{
  "n_layer": 9,
  "n_experts": 32,
  "d_shared_expert": 0,
  "norm_eps": 1e-06
}
Below are experts of layer 2 (counted from 0) of a mixture-of-experts language model. Rows are named router (the router's row for the expert) and show model dimensions 32-63. Each number is 500 + 40 x the weight over its row's rms, rounded and kept within 0 to 999. Numbers have three digits each.
After each expert's rows: a language model's description of what the expert responds to; "gets" lists some tokens that make up at least twice as much of what it gets as of all text. This comes from a sample of Wikipedia text that the model never trained on. Tokens count by the router's weight.

# expert 22
router:528532464479528518538517500499545556507516498451451453572497456504492469586534554495429513449488
Description: Mid-word pieces and headings
gets: "| ", "to ", "\n", "or", "is", "of "

# expert 7
router:510557501494517498537504498539542498524506442469446464528445464446566514564557567520452541494524
Description: Place prepositions and names
gets: "in ", "at ", "a", ")", "W", "am"

# expert 19
router:463564448507511544493517472463507512488487441464471465460446491454458476519551515551446536449484
Description: Infobox and coordinate symbols
gets: "- ", "\n", "is ", "of ", "′", "″"

# expert 11
router:540512422527540539568489487507524534501478432485477557541455431477467465531529564464477517486513
Description: Section breaks, dates, seasons
gets: "\n\n", "==", "\n", "===", "201", "== "

# expert 31
router:504573515504485557549481543515533493533490467471498385492454505493536561523567541526482557441529
Description: Of and math symbols
gets: "of ", "S", "N", "C", "H", "P"

# expert 17
router:449551441471531535517512545484497541524520477494449497542455453509492534513517574497475509460429
Description: Clause punctuation and pronouns
gets: ", ", ". ", ".", "that ", "was ", "al"

# expert 9
router:549515467513525536527472455468578515485396452488520452484450404556511506546533554571413573517533
Description: Prepositions in biographies
gets: "to ", "with ", "by ", "his ", "her ", "Mar"

# expert 27
router:442508453544460500519473443500517487507487468454547513535459539480489481531561606572462558454507
Description: Year digit prefixes
gets: "200", "th ", "\" ", ",", "199", "198"

# expert 10
router:494536453453482533525541495530520512539529462465474506573494499491574508546526554524478550435502
Description: Conjunctions and list separators
gets: "and ", "; ", "|", "or ", ": ", ") "

# expert 23
router:541518468454516497534501494568538525532498489460533489513461509516501522538560558476428556442505
Description: Inner consonant pieces, was/were
gets: "was ", "re", "were ", "v", "st", "r"

# expert 21
router:518498461517518483546494499521513496543491457480498487454444491525507527573539540530473534431574
Description: Parentheses, auxiliary verbs
gets: "(", "- ", "| ", "\"", "– ", "had "

# expert 18
router:530578431467537539524498528572533525533481402486491493473469480504495552530564511547472516498525
Description: Articles and numerals
gets: "the ", "a ", "The ", ".", "an ", "two "

# expert 3
router:465524463463518511524513555542526554559476453490425529463458478517493548535550584550452578429471
Description: Proper-name adjectives
gets: "of ", "/", "s ", "the ", "United ", "New "

# expert 6
router:514494450461526477473468526483536522453477456478450460502458497574481525536546559537469557525474
Description: Line breaks, clause connectives
gets: "\n", "\n\n", "which ", "where ", "ex", "when "

# expert 5
router:462575442443535501565539459476514492536521435470497510521378471489580496493515553566448575415537
Description: Name-final pieces
gets: "o ", "a ", "i ", "from ", "e ", "an "

# expert 28
router:488528457533476461530537459527478517531471482462482485449450486545539498568534574524487519473526
Description: Adverbs and copulas
gets: "\"", "is ", "y", "are ", "s", " "

# expert 20
router:453582476517482526536541554532518533537505496491531472511479399569500547532535538522504536421533
Description: Word-initial fragments, French et
gets: "D", "d", "G", "f", "p", "-"

# expert 14
router:478516429519528475525509451541492509504504444472487416483465418560543517515515571536492524489495
Description: Abstract noun endings
gets: "| ", "\n", "ation ", "tion ", "s ", "er "

# expert 25
router:487493402487565467600495515565547520547438441459508492506474484514480461540562564512448527531491
Description: Sports terms and headings
gets: "the ", "|", "==", "===", "0", "1"

# expert 16
router:553562462423448508546511465507530537507543483429464467498456513449514474555553568521469513492589
Description: Name-internal word pieces
gets: "W", "H", "K", "et", "Y", "id"

# expert 1
router:517534487563500517552458495455534529475463475495478537428471447484495575557577541516478509471529
Description: Money and number digits
gets: "1", ",", "un", "2", "c", "12"

# expert 29
router:459542483466481555552521474488513523558504458451517490531413493546543501510563552579448531450530
Description: Surname pieces and possessive
gets: "'", "g", "G", "m", "el", "h"

# expert 15
router:469466448465494511573480464464519498529431454410517479505401508563495461545563576529460541436496
Description: Name-ending word pieces
gets: "-", "–", "er", "i", "a", "o"

# expert 30
router:557507455499557537530489488518573546516536432449556456558432456569506567526527553577442539452531
Description: Institution and office words
gets: "\n", "- ", "| ", "(", "University ", "School "

# expert 12
router:538558401457446505517510539513532569493447478481495473435464441519540546517562549510502535560560
Description: Syllable an, periods
gets: "on ", ".", "an", "M", "at", "An"

# expert 0
router:509527462566494509572503507502540477553383464442463525532455503486448457521522570510466563536533
Description: Table cell separators
gets: "| ", "for ", "in ", "=", "u", "("

# expert 13
router:565513465539490502592517463492581515507421446461426545566450470456476543516544533506463522421472
Description: Table cells and dates
gets: "| ", "In ", "201", ". ", "202", " "

# expert 8
router:462534480550526487532558484561538497517457467482422508540456476491521535526518546519502532488497
Description: Verb and participle endings
gets: "as ", "ed ", "ing ", "be ", "ated ", "ted "

# expert 26
router:509561449509560547573502481537510497542499443428492490557461488541569508532604582552499529516504
Description: Capital letters in codes
gets: "| ", "K", "M", "T", "R", "L"